config = dict(
    n_layer=12,
    d_model=192,
    n_experts=128,
    experts_per_token=4,
    d_expert=64,
    d_shared_expert=128,
    activation='tanh_gelu',
    moe_layers=[0, 1, 2, 3, 4, 5, 6, 7, 8, 9, 10, 11],
    router_score='softmax',
    normalize_top_k=True,
    routed_scale=1.0,
    balance_loss=0.00384,
    balance_bias=False,
    router_cosine_scale=20.0,
    init_std_router=0.0107,
    lr_router=0.00066,
    vocab_size=16384,
    norm='layernorm',
    norm_eps=1e-05,
    tie_embeddings=False,
    optimizer='soap_variant',
    lr=0.00466,
    beta1=0.95,
    beta2=0.95,
    batch_tokens=65536,
    seq_len=1024,
    train_tokens=263800000,
    steps=4026,
    dataset='wikipedia_en',
)
Below are experts of layer 3 (counted from 0) of a mixture-of-experts language model. Rows are named router (the router's row for the expert) and show model dimensions 0-95. Each number is 200 + 30 x the weight over its row's rms, rounded and kept within 0 to 999.
After each expert's rows: "gets" lists some tokens that make up at least twice as much of what it gets as of all text. This comes from a sample of Wikipedia text that the model never trained on. Tokens count by the router's weight.

# expert 41
router,251,165,152,124,187,96,176,206,166,184,182,208,208,174,194,235,250,176,190,172,209,210,204,199,198,232,190,208,210,205,162,237,165,190,190,172,157,205,231,213,190,224,190,182,210,203,195,197,218,185,208,163,191,194,216,202,197,160,187,232,187,233,195,204,205,229,183,182,131,181,168,219,272,209,180,205,219,219,143,207,175,260,212,171,224,238,178,206,188,186,198,197,194,202,182,201
gets: " ", "8", "7", "1", "6", ","

# expert 27
router,234,175,145,211,186,179,194,189,187,163,166,255,220,211,211,180,235,255,194,221,168,237,221,215,169,177,223,237,249,197,179,247,241,219,210,193,199,195,185,183,146,210,209,202,198,227,189,158,224,210,136,156,209,211,238,148,149,166,232,212,197,216,226,212,200,190,197,209,276,206,224,186,182,224,209,197,216,237,223,209,269,281,223,207,202,197,251,175,256,196,197,179,195,187,171,218
gets: "a", "i", "an", "ar", "ia", "u"

# expert 126
router,180,182,183,258,186,172,161,210,147,162,125,189,141,200,235,216,262,277,228,180,193,264,209,243,209,191,211,229,173,208,177,185,242,246,187,201,195,181,191,242,181,236,201,180,221,178,199,198,217,238,114,202,161,214,193,190,148,202,153,197,193,197,194,241,175,200,225,193,163,238,169,196,228,197,200,205,196,208,171,201,200,220,231,204,185,186,219,184,210,185,219,240,204,216,145,187
gets: "ly", "y", "k", "j", "q", "h"

# expert 101
router,162,277,275,210,221,210,179,221,233,204,234,216,218,199,181,197,158,196,228,251,122,217,208,201,207,194,205,163,222,248,187,184,199,179,205,197,164,223,213,180,184,203,220,154,221,177,182,186,203,204,248,174,213,201,230,236,186,210,118,196,187,251,203,197,182,263,184,175,231,214,164,171,240,197,212,195,195,182,169,223,156,218,216,156,193,231,205,210,199,177,210,206,173,161,161,202
gets: " and", " by", " or", " &", " from", " but"

# expert 55
router,225,214,194,205,210,109,236,188,168,230,172,214,196,220,149,113,129,225,171,207,212,183,165,167,190,179,199,158,204,224,204,178,198,189,200,199,210,190,202,218,226,181,196,169,179,235,181,197,251,203,185,203,191,224,267,142,159,154,259,221,211,183,205,245,169,209,205,239,177,164,210,218,179,202,216,185,212,231,208,238,207,216,211,220,216,167,275,222,214,195,215,172,153,212,200,209
gets: "in", "er", "as", "on", "is", "an"

# expert 79
router,239,191,213,179,191,200,181,228,195,191,180,176,148,184,166,222,182,180,253,133,213,213,209,231,201,187,196,193,191,172,188,253,202,149,176,179,186,187,216,209,261,263,214,166,211,181,189,190,222,190,188,190,189,212,273,194,215,213,191,151,178,209,208,255,196,291,192,223,282,217,178,183,228,212,104,203,199,149,224,200,194,181,154,201,186,255,182,197,205,198,193,204,198,219,194,196
gets: "9", " of", "8", "7", " and", " III"

# expert 116
router,246,205,187,187,189,217,213,188,224,168,172,241,202,201,181,183,196,183,208,149,246,258,194,202,211,165,213,239,220,261,202,170,220,197,228,212,205,163,167,223,269,221,210,221,208,199,192,215,188,219,267,178,222,184,210,209,172,174,212,196,186,237,200,208,221,205,194,274,200,140,165,215,208,237,154,201,216,166,131,210,196,182,208,217,206,239,269,217,167,147,193,207,170,202,129,206
gets: "201", "200", "202", "199", "198", "197"

# expert 88
router,204,150,256,176,204,206,167,202,232,197,176,213,143,198,223,230,115,224,192,185,206,154,171,140,219,243,194,208,186,169,213,206,236,199,198,181,212,199,216,221,223,202,195,170,237,224,189,270,179,185,211,230,201,202,261,232,173,161,205,212,170,215,217,164,172,176,188,93,218,216,201,186,248,195,170,196,198,177,115,210,191,260,273,190,191,182,214,219,188,147,192,219,234,214,151,213
gets: " |", ";", ");"

# expert 122
router,203,173,214,156,193,220,158,198,234,206,114,243,268,205,207,158,233,209,207,185,234,218,198,151,201,193,175,176,201,192,176,267,199,162,221,166,202,207,214,182,178,228,207,182,228,212,184,187,174,198,143,188,209,222,207,178,207,192,158,240,195,150,207,274,216,282,209,208,171,163,210,214,181,206,228,215,214,196,153,212,199,213,204,181,197,172,248,210,240,181,209,140,152,201,181,194
gets: "20", "10", "19", "15", "18", "13"

# expert 49
router,246,245,194,166,214,243,215,203,175,191,186,229,161,218,221,173,130,194,187,222,198,227,192,196,237,175,193,141,197,167,205,195,180,215,192,184,173,218,209,205,210,162,195,197,205,104,190,192,263,192,151,170,209,200,219,207,215,185,186,199,173,264,188,217,186,220,219,177,162,135,210,217,162,202,201,190,207,174,134,211,180,227,214,190,210,201,183,191,206,219,211,181,161,209,213,203
gets: "0", " ·", "1", "10", "00", "9"

# expert 48
router,199,245,146,166,179,239,198,201,243,203,195,236,179,214,220,203,170,194,178,248,152,189,205,242,194,335,192,156,207,197,188,175,187,166,191,173,188,190,127,211,216,153,208,184,215,176,203,183,222,226,197,179,249,202,227,237,200,201,189,272,205,216,196,218,202,203,209,199,170,205,154,198,213,198,210,198,213,203,245,207,191,222,190,212,209,203,255,208,204,187,195,179,181,194,186,202
gets: " States", " US", " American", " England", " York", " World"

# expert 20
router,210,197,244,261,187,169,201,200,222,197,223,206,153,177,256,157,189,142,223,169,232,231,203,226,209,231,190,169,205,276,253,182,176,213,190,207,203,210,185,239,176,234,199,250,211,212,185,229,214,187,183,153,216,209,207,155,204,235,176,187,221,182,218,212,176,191,184,219,189,263,163,214,163,216,214,179,184,190,153,236,200,223,195,200,209,164,193,202,221,177,211,166,168,181,177,200
gets: " to", ")", "),", "]", " would", ");"

# expert 114
router,275,146,183,183,192,216,182,212,204,178,209,188,189,159,182,191,193,244,208,197,201,194,220,241,221,305,215,206,203,221,226,210,193,179,209,159,172,203,166,248,138,262,223,238,185,196,194,211,218,226,195,229,235,201,209,138,223,191,181,196,154,209,191,230,171,238,199,178,329,182,208,205,169,190,210,203,209,200,207,177,208,231,161,195,194,153,185,212,182,191,208,193,204,205,252,230
gets: " of", " into", " to", " and", " than", " all"

# expert 113
router,195,239,234,154,214,198,190,202,139,190,207,207,254,207,166,190,252,224,189,206,164,224,185,183,185,171,179,167,238,201,200,195,179,197,193,154,167,180,194,166,176,134,213,179,232,175,186,176,212,230,165,229,167,201,199,204,170,181,172,229,154,165,227,179,195,253,194,149,168,228,147,210,153,183,175,199,193,209,199,197,220,282,202,191,236,220,248,199,220,184,210,232,186,198,207,183
gets: "y", "ian", "ie", "ary", "able", "ine"

# expert 30
router,293,233,185,228,207,174,241,214,172,236,168,174,159,191,193,185,222,239,190,161,198,152,228,155,247,214,166,189,193,196,230,172,148,184,164,230,188,214,161,265,231,181,216,212,168,166,217,200,161,195,282,174,187,214,194,170,227,181,167,212,204,214,194,279,187,187,211,239,239,172,205,198,289,182,193,191,223,200,219,191,148,206,205,247,196,168,178,206,195,251,196,213,180,207,259,235
gets: "c", "b", "o", "d", "p", "w"

# expert 54
router,130,186,197,162,198,168,212,195,207,193,181,217,151,232,143,195,182,203,196,82,224,202,204,253,191,220,217,171,198,184,218,229,247,159,156,240,145,207,254,181,206,165,183,217,195,185,199,177,200,243,227,226,188,183,225,133,169,161,229,245,186,182,174,161,223,155,195,161,222,171,181,223,182,185,192,206,199,231,207,203,204,210,170,244,209,188,185,192,223,199,201,267,163,258,223,223
gets: "o", "am", "it", "y", "um", "an"

# expert 63
router,196,164,189,182,194,183,177,188,182,193,137,233,238,211,212,214,212,134,192,174,197,217,196,237,219,174,173,111,201,179,214,215,180,173,164,236,185,182,190,187,180,249,210,208,202,190,207,161,291,214,183,187,213,190,202,200,191,187,178,173,187,178,205,166,182,174,186,178,293,225,259,207,167,213,201,197,219,199,230,186,174,222,212,196,206,159,189,190,222,167,207,230,193,214,219,199
gets: "'s", " the", " his", " its", "’s", "re"

# expert 6
router,211,197,194,274,186,155,179,196,185,190,207,232,237,229,222,216,207,273,180,204,225,252,198,221,220,235,206,194,245,199,137,228,231,202,191,206,162,202,204,214,132,206,204,125,190,170,202,179,171,235,160,215,229,201,234,161,208,184,217,205,185,210,207,171,188,228,215,244,252,128,201,200,224,184,170,182,226,211,193,189,195,283,241,244,196,235,212,220,201,202,192,170,221,204,220,203
gets: "ing", "ed", "ated", "ate", "ating", "ized"

# expert 106
router,178,151,190,231,182,259,228,202,223,232,214,177,219,218,149,204,190,203,175,177,157,225,217,190,174,162,198,194,233,214,215,193,225,168,194,188,198,198,169,281,209,199,221,220,226,135,185,187,206,189,254,224,218,206,238,204,140,165,208,178,165,248,204,186,221,163,199,181,203,166,275,195,204,200,144,173,198,174,166,203,185,285,132,215,216,220,230,168,204,191,222,288,174,193,217,215
gets: "t", "f", "l", "m", "g", "b"

# expert 121
router,168,178,222,151,191,247,193,222,215,172,192,195,262,220,196,228,172,215,194,168,174,191,170,177,190,230,205,172,195,204,191,190,248,189,172,206,204,181,235,162,239,291,212,196,197,155,194,177,183,193,169,199,226,185,178,202,235,150,238,135,161,223,217,239,219,233,182,188,116,105,220,213,237,169,146,172,194,192,208,190,187,198,178,192,192,197,178,170,230,145,206,219,172,205,188,207
gets: " ", "th", "nd", "rd", " second", " third"

# expert 70
router,160,172,222,167,196,172,133,195,135,125,192,219,162,201,235,184,196,204,207,262,187,193,208,198,203,220,215,190,232,197,229,189,212,165,193,186,224,196,230,216,221,235,205,232,217,190,195,238,204,233,179,179,221,208,243,219,223,203,262,223,201,219,194,198,243,140,184,184,122,199,275,225,196,210,129,182,250,160,156,220,187,162,223,181,204,231,208,191,193,174,205,194,234,205,116,215
gets: " in", ":", " by", " In", "In", " during"

# expert 76
router,201,186,192,243,215,82,209,177,219,195,163,182,138,233,213,183,192,169,180,177,185,194,182,176,185,206,181,144,214,234,214,204,213,200,213,183,202,188,206,150,195,205,208,198,233,158,217,198,181,232,173,209,177,200,256,216,161,202,247,210,180,205,210,166,95,149,237,157,226,157,218,237,198,151,186,192,201,229,204,166,195,222,196,221,190,195,195,191,226,199,204,215,209,187,244,206
gets: "z", "et", "at", "k", "ac", "ag"

# expert 115
router,199,220,182,149,185,145,228,203,123,191,182,194,217,249,208,213,233,256,192,188,207,266,194,193,175,217,190,227,183,270,212,251,191,219,196,181,181,208,189,199,244,180,190,225,272,204,193,191,170,248,234,188,232,203,209,245,193,115,170,210,208,193,198,242,259,148,174,207,210,189,208,213,212,178,157,215,204,201,201,192,187,163,217,187,182,208,269,155,228,192,215,199,169,216,231,211
gets: " the", " a", "'s", " The", " his", " its"

# expert 67
router,220,222,227,222,200,173,221,219,182,203,224,199,201,184,180,202,109,219,210,172,223,186,194,196,197,177,182,198,194,252,212,225,187,129,206,191,212,180,176,250,200,168,231,204,190,235,203,220,193,205,218,183,195,202,195,148,185,192,212,194,181,159,209,243,204,195,203,181,156,189,149,200,246,210,183,193,208,183,226,208,170,169,184,181,205,224,210,213,188,178,200,261,223,206,139,233
gets: " album", " season", " career", " team", " name", " film"

# expert 31
router,247,250,181,185,213,190,220,193,199,190,183,222,256,198,244,205,213,214,206,212,187,184,197,121,217,309,220,165,203,206,185,229,141,204,218,150,215,169,208,221,163,224,202,171,205,162,200,198,206,208,241,220,228,200,214,206,195,225,156,226,229,250,201,249,196,287,216,204,278,229,183,203,171,227,261,195,195,182,258,222,189,221,192,198,210,232,308,190,192,201,216,216,222,201,203,212
gets: " a", " an", "′", "}", " one", "one"

# expert 51
router,181,257,190,257,190,171,186,192,208,167,213,218,120,225,232,203,188,191,165,236,225,190,195,188,200,244,163,152,190,157,179,222,193,189,198,218,199,191,216,195,270,183,218,190,207,164,206,218,270,161,246,197,214,228,167,230,234,290,190,196,205,150,221,159,173,194,218,271,209,248,225,209,200,193,146,190,209,173,160,200,259,254,207,203,224,250,248,173,205,200,186,190,193,201,231,225
gets: ".", ").", ".\n", "\".", ".\"", ".\n\n"

# expert 23
router,196,175,207,245,200,288,183,194,149,175,198,208,260,248,192,233,203,192,239,200,190,175,188,184,252,224,221,239,213,201,199,165,197,194,171,214,200,195,196,196,137,264,195,235,223,189,187,191,206,204,157,195,205,214,198,222,181,185,245,152,202,191,177,192,211,230,217,244,160,173,180,181,191,208,215,202,217,214,188,189,218,244,202,200,188,217,222,184,192,154,200,212,190,211,214,207
gets: " A", " B", " I", " F", " E", " U"

# expert 8
router,233,226,172,241,227,239,198,198,239,188,246,163,224,245,220,229,230,183,207,182,168,228,196,173,182,190,186,203,208,213,199,237,231,188,182,128,209,208,215,211,214,169,220,149,218,162,203,246,247,289,197,194,189,208,131,230,218,182,151,223,217,215,199,256,195,225,219,182,219,260,244,227,153,156,138,189,190,189,216,231,188,191,168,185,193,205,206,183,220,208,197,159,171,212,162,196
gets: ",", "),", "\",", "',", ".,", " ,"

# expert 33
router,247,205,223,185,206,194,238,224,143,203,204,185,176,208,196,175,161,179,149,197,204,202,224,269,190,176,187,243,216,174,227,153,186,202,206,204,180,198,161,189,224,161,193,184,220,214,193,178,225,233,238,233,218,224,192,201,189,181,215,147,204,233,206,158,145,216,181,155,345,213,214,203,213,188,272,203,182,228,169,185,210,171,181,184,211,214,226,202,200,186,202,263,186,227,199,206
gets: "n", "k", "a", "al", "u", "er"

# expert 12
router,233,240,172,233,180,269,212,197,219,197,222,198,146,189,150,199,177,203,179,162,113,164,219,253,196,233,197,218,216,230,209,147,135,201,186,159,195,206,201,253,223,162,192,169,182,179,199,189,193,225,211,203,162,213,225,212,221,188,244,228,180,199,193,255,218,209,227,195,316,178,196,196,256,180,157,197,193,188,193,204,212,138,170,161,213,224,176,167,207,214,223,158,186,195,234,211
gets: "ar", "en", "sh", "j", " South", " West"

# expert 17
router,230,196,145,189,201,224,223,205,199,167,195,223,214,222,134,129,189,188,237,212,202,197,204,204,171,193,184,143,209,187,146,253,149,167,175,207,215,188,224,187,191,271,212,177,203,174,188,200,244,187,156,226,209,206,218,185,220,227,123,184,204,227,208,274,217,246,213,228,169,250,201,201,119,189,185,188,220,185,245,193,211,241,228,200,191,170,243,166,190,154,187,241,202,209,227,201
gets: " |", " single", " —;", ";", " -", " Single"

# expert 77
router,190,147,191,215,189,233,204,207,216,188,189,195,137,215,134,111,179,192,227,183,198,180,188,195,244,155,197,186,240,166,189,213,184,210,160,93,217,189,215,182,201,278,208,192,183,183,201,218,215,200,156,194,214,196,241,188,230,210,162,229,192,208,202,229,106,132,188,169,187,316,181,214,221,204,182,193,190,198,249,200,142,229,213,199,203,165,161,200,244,185,202,149,199,203,205,190
gets: " |", ".)", " began", "\")", ".\"\n\n", " begins"

# expert 36
router,261,253,166,182,209,143,232,189,152,215,230,212,175,181,205,214,212,209,189,209,213,155,176,187,181,227,205,175,206,197,226,241,212,182,184,194,248,194,174,229,184,152,220,190,177,203,199,201,220,162,192,198,186,193,143,203,171,187,177,252,184,200,217,233,216,192,208,196,121,226,233,192,241,171,193,199,193,172,218,209,130,167,196,188,197,196,166,145,197,217,202,134,198,228,289,211
gets: ":", "\n", " |", "|", ")\n", "==\n"

# expert 53
router,224,224,259,193,191,201,208,215,180,220,228,240,184,211,193,193,284,256,210,226,211,183,209,236,257,167,169,149,196,188,191,235,165,185,204,207,210,177,182,191,170,193,217,250,219,192,195,182,190,209,235,213,203,230,174,219,231,170,165,161,205,244,215,279,158,227,193,234,161,141,197,203,175,197,198,188,207,163,215,174,163,135,184,187,223,197,172,199,177,234,211,209,212,189,196,212
gets: " \"", " ", "/", " '", " (", " “"

# expert 117
router,200,218,244,259,226,205,144,215,227,202,175,187,171,199,261,153,136,177,168,216,140,159,176,183,210,238,204,196,224,187,209,150,192,199,226,166,211,201,204,205,193,238,213,186,215,205,194,190,196,198,195,216,188,201,246,211,223,216,210,273,157,152,201,179,186,241,190,200,164,159,231,210,239,181,202,193,201,159,140,206,242,209,212,185,193,228,156,209,217,219,213,162,242,220,121,212
gets: "7", "1", "8", "6", "4", "5"

# expert 119
router,168,191,204,194,190,186,179,232,173,193,219,221,188,196,223,217,136,246,206,214,208,121,204,184,243,186,185,149,203,249,190,208,201,125,238,200,213,169,198,222,152,180,194,264,205,202,184,211,210,230,198,163,199,211,227,210,239,144,221,243,182,233,227,199,236,189,215,177,151,251,180,186,181,242,196,198,229,205,183,203,214,247,184,164,225,229,166,212,190,231,210,169,230,182,270,199
gets: " |\n", "|", "\n", ")\n", ".\n", ";\n"

# expert 105
router,208,140,242,243,196,189,216,209,169,183,225,195,187,202,217,190,166,243,211,159,161,262,205,144,203,166,183,191,198,166,197,197,152,195,210,204,192,196,168,295,204,261,204,175,200,168,197,206,209,214,190,185,183,205,200,158,224,163,279,189,205,221,195,173,190,245,202,212,179,206,229,185,154,213,164,200,209,202,175,204,156,282,202,189,231,197,249,160,173,195,219,218,176,186,193,206
gets: " there", "0", " United", "00", ",", " "

# expert 99
router,239,162,237,160,193,183,130,207,228,179,211,174,178,204,200,197,281,234,194,198,176,263,213,195,221,175,217,191,216,279,200,213,142,158,186,182,203,200,224,171,254,275,195,241,230,177,197,184,249,179,262,179,209,188,184,182,207,213,242,199,178,232,206,255,174,185,207,217,147,156,219,202,231,173,180,194,207,204,260,183,150,168,199,200,195,250,225,171,194,219,198,160,190,220,184,217
gets: "-", "–", " ", ".S", "-p", "-c"

# expert 7
router,230,177,202,206,218,181,146,210,194,188,210,226,246,232,162,185,173,199,232,211,186,184,193,161,205,178,218,278,183,215,162,180,145,207,191,176,210,195,220,201,225,144,199,240,231,232,198,206,200,190,205,183,219,198,223,178,194,237,149,199,148,207,224,279,188,230,188,187,147,131,244,225,207,204,204,190,226,200,229,207,202,206,232,197,186,257,210,221,201,226,197,195,159,164,277,198
gets: "\n", " he", " He", ")\n", " but", " she"

# expert 50
router,213,242,197,189,193,222,204,186,209,206,173,220,271,215,268,206,182,265,218,214,195,158,195,178,207,245,232,195,205,170,151,286,122,222,188,167,187,200,182,247,222,272,211,197,200,215,202,218,212,190,215,201,194,207,164,133,189,249,163,152,197,222,225,258,203,246,203,232,201,241,214,204,208,169,253,169,176,237,154,219,157,193,206,197,195,170,191,169,239,222,216,197,187,214,172,196
gets: "-", "|", " -", " •", ");", "Representing"

# expert 96
router,225,176,190,198,196,159,190,215,167,183,87,217,164,197,230,187,237,163,224,190,219,179,222,182,223,244,227,225,219,182,177,188,207,183,216,147,188,205,187,235,247,197,199,165,240,137,184,194,226,207,176,198,197,202,257,216,229,160,223,185,218,239,205,215,218,233,211,229,234,247,178,230,239,209,204,186,204,225,124,204,199,156,202,193,211,242,172,201,219,207,197,196,173,189,236,224
gets: ":", "):", " :", "°", ".:", " s"

# expert 52
router,241,255,171,158,180,158,196,198,203,195,148,204,143,214,180,210,223,250,198,212,210,253,173,152,235,286,200,224,206,192,186,171,220,217,196,220,202,188,173,223,230,264,203,213,187,165,187,192,263,203,189,209,199,198,296,178,254,215,252,229,214,240,200,190,150,208,212,223,167,193,182,194,205,197,203,194,213,177,194,193,169,270,210,187,202,262,187,216,212,163,205,203,180,192,164,199
gets: "==", ":", "===", " This", " their", " National"

# expert 109
router,211,207,140,194,198,238,176,195,224,204,202,211,215,178,192,199,251,214,256,159,210,193,191,114,244,219,177,160,237,208,159,258,189,213,212,222,218,185,141,217,196,230,221,177,200,197,197,206,207,187,184,189,221,214,214,181,206,195,186,265,184,184,208,216,206,211,234,214,289,207,158,217,254,176,173,189,223,211,155,184,215,240,215,197,251,192,184,190,144,222,206,186,195,204,155,185
gets: " other", "ing", " new", "}", " through", " known"

# expert 107
router,209,224,244,106,199,219,214,208,145,181,173,169,224,236,272,188,192,172,165,185,229,211,196,246,186,210,195,152,201,202,176,257,209,183,192,169,211,190,162,234,285,181,209,206,237,220,205,193,156,165,208,167,207,200,209,186,233,198,229,213,211,222,184,175,229,259,206,180,148,213,154,189,258,158,229,206,219,179,203,201,85,178,218,214,193,173,135,189,181,208,194,245,189,218,167,208
gets: "6", "28", "24", "27", "26", "31"

# expert 80
router,266,199,186,94,216,236,209,184,174,197,196,199,196,186,179,167,238,218,191,209,183,206,192,224,184,195,177,221,216,237,155,164,210,190,187,207,162,205,154,223,258,195,214,199,177,177,207,182,224,193,238,193,173,214,181,175,250,222,147,216,228,210,204,139,168,247,206,201,308,158,174,184,263,187,250,195,210,190,216,188,174,230,168,196,207,183,232,211,182,188,190,251,177,207,215,207
gets: "3", "ic", ".S", "+", " Best", "i"

# expert 69
router,219,185,159,210,222,183,169,184,197,191,98,216,176,200,196,177,159,170,202,196,158,184,162,199,230,247,189,209,186,193,224,213,177,181,205,221,202,216,175,217,185,224,193,217,208,217,199,170,184,253,248,202,212,205,216,173,216,239,166,216,193,186,171,174,90,228,188,176,200,187,198,211,185,206,120,193,200,150,203,192,204,187,185,250,184,217,200,184,196,235,212,204,231,177,198,204
gets: "p", "r", "ol", "op", "od", "ap"

# expert 42
router,210,182,207,217,208,285,184,187,199,189,194,227,268,187,163,232,245,207,209,153,210,180,183,195,224,213,185,154,231,204,199,164,236,174,189,197,221,219,207,218,198,255,196,174,217,175,205,245,218,199,227,181,216,222,212,215,214,145,191,176,216,187,197,210,237,185,204,180,235,212,171,196,167,179,201,227,194,185,191,208,181,168,206,181,230,224,157,191,180,173,226,223,186,195,179,202
gets: " in", " from", " of", " From", " to", " In"

# expert 59
router,178,310,196,192,195,182,189,199,242,174,153,221,272,209,228,187,243,202,240,236,122,193,220,216,226,251,198,228,198,144,178,217,285,182,200,209,195,172,190,211,148,245,207,215,188,205,200,200,217,197,180,185,213,209,167,178,187,160,149,195,167,264,193,282,165,241,169,147,220,187,214,219,191,221,194,193,215,202,243,200,197,170,212,168,199,186,187,182,189,163,207,161,189,200,202,223
gets: " (", " /", " \"", "(", " [", "^{"

# expert 87
router,180,266,259,116,199,170,240,214,164,202,197,158,266,240,198,183,208,184,218,161,226,193,218,230,256,197,187,194,231,187,197,251,147,157,208,220,206,188,187,204,175,230,203,168,197,178,193,210,210,221,207,211,212,198,172,204,227,159,259,132,175,203,206,202,163,241,196,123,194,236,270,214,140,233,200,218,209,202,160,200,205,155,215,190,214,217,239,189,191,157,197,198,181,180,198,193
gets: " the", " The", "The", "the", "—the"

# expert 44
router,220,272,234,158,203,130,216,220,183,181,141,227,133,202,232,173,137,222,237,173,172,233,232,160,213,178,192,167,210,213,194,224,246,194,177,228,204,186,169,222,159,237,213,147,199,151,161,182,230,202,243,203,224,203,213,194,193,244,276,257,209,235,211,236,179,178,201,209,181,161,170,221,184,194,210,199,211,205,243,220,184,280,190,195,188,204,294,202,224,190,207,198,189,189,171,213
gets: "\"", "'", "'s", ")", "ic", " The"

# expert 46
router,264,190,182,180,198,152,227,223,218,208,246,232,161,175,196,191,216,178,197,186,186,284,210,236,192,241,216,213,203,190,186,182,253,182,189,277,203,189,202,206,210,188,204,158,234,209,199,200,198,182,289,178,201,200,234,170,213,174,220,170,173,278,202,196,174,188,180,188,217,136,201,182,198,184,196,228,186,219,205,173,161,250,160,225,201,141,293,205,222,200,210,176,146,207,151,198
gets: " of", " British", " among", " al", " many", " Of"

# expert 71
router,207,156,187,232,180,223,165,205,165,204,193,218,195,174,243,175,234,170,240,199,199,208,212,177,205,170,197,216,202,172,200,253,202,196,188,171,205,187,160,181,252,188,199,194,205,207,192,183,198,234,190,180,208,212,172,247,214,263,112,204,183,240,187,183,253,181,205,211,220,209,235,205,203,223,150,188,203,176,151,201,232,272,177,182,200,239,276,200,208,185,196,148,198,201,223,205
gets: "000", "0", "%", " same", " such", " million"

# expert 100
router,200,211,203,211,208,161,195,179,229,198,207,241,202,235,159,191,129,178,210,182,195,210,227,139,239,193,187,154,220,222,190,200,193,214,190,143,182,184,231,225,164,226,203,243,168,160,186,211,257,207,167,205,224,188,228,173,227,165,169,143,218,184,222,203,176,228,187,216,173,258,214,198,176,195,173,201,234,189,233,228,185,167,211,202,221,162,206,232,193,191,201,154,201,193,205,188
gets: " on", " at", " in", " about", " under", " over"

# expert 43
router,212,219,189,267,199,158,193,197,200,180,212,188,189,219,182,58,214,187,209,199,169,257,225,205,206,163,200,194,200,204,229,225,244,220,235,170,196,205,126,271,195,208,175,192,225,205,185,211,207,186,214,210,220,215,193,206,161,171,191,258,208,210,201,164,120,254,230,191,190,232,182,209,207,199,184,216,201,183,184,193,176,237,205,210,192,219,179,192,194,230,204,188,182,208,164,202
gets: " |", " km", "°N", " also", " —;", "978"

# expert 21
router,212,233,182,159,200,195,206,216,224,159,239,133,188,183,143,180,219,265,232,213,186,176,200,128,197,200,203,224,189,190,179,194,165,189,219,220,174,196,203,207,199,237,194,239,255,149,200,210,190,207,232,181,219,183,149,236,287,262,245,203,190,180,196,198,220,130,217,231,170,170,280,208,224,202,192,174,189,193,196,212,231,243,153,198,181,228,196,194,234,143,194,174,222,200,216,195
gets: ".\n\n", "\n\n", " |\n\n", "==\n", "==", ")\n\n"

# expert 57
router,208,207,232,237,184,220,198,208,174,236,198,153,175,218,145,200,173,230,242,168,208,162,221,205,207,220,187,202,208,241,160,247,169,209,196,162,198,199,171,231,216,218,193,180,211,185,212,176,257,179,193,218,196,197,206,207,251,205,221,197,187,211,164,228,161,216,203,202,139,103,213,207,245,206,166,215,199,236,193,194,184,152,239,174,214,166,152,185,183,208,211,170,188,179,178,202
gets: " K", " B", " H", " M", " C", " G"

# expert 0
router,221,191,239,144,215,185,244,190,174,215,153,227,158,240,184,165,258,238,245,151,225,184,221,205,194,168,178,186,213,177,205,234,163,230,208,154,210,216,227,221,268,222,218,195,160,210,187,247,186,161,205,158,235,205,164,235,189,198,201,197,144,147,219,216,184,210,198,257,193,205,206,200,202,166,154,212,222,196,217,187,190,197,118,174,186,202,225,166,211,181,203,230,191,224,235,207
gets: "-", "=", "==", "|", "===", "===="

# expert 91
router,148,180,206,203,189,203,188,195,221,231,169,155,213,229,187,209,236,233,168,149,225,207,229,236,175,208,209,231,195,197,185,171,172,207,180,201,220,191,177,235,221,219,216,195,236,206,213,182,203,177,216,185,205,180,230,225,180,206,224,205,199,243,200,181,243,214,249,189,227,210,169,215,224,177,155,214,175,191,163,196,215,202,132,172,208,232,230,210,183,218,201,166,190,194,236,211
gets: "S", "M", "T", "L", "B", "R"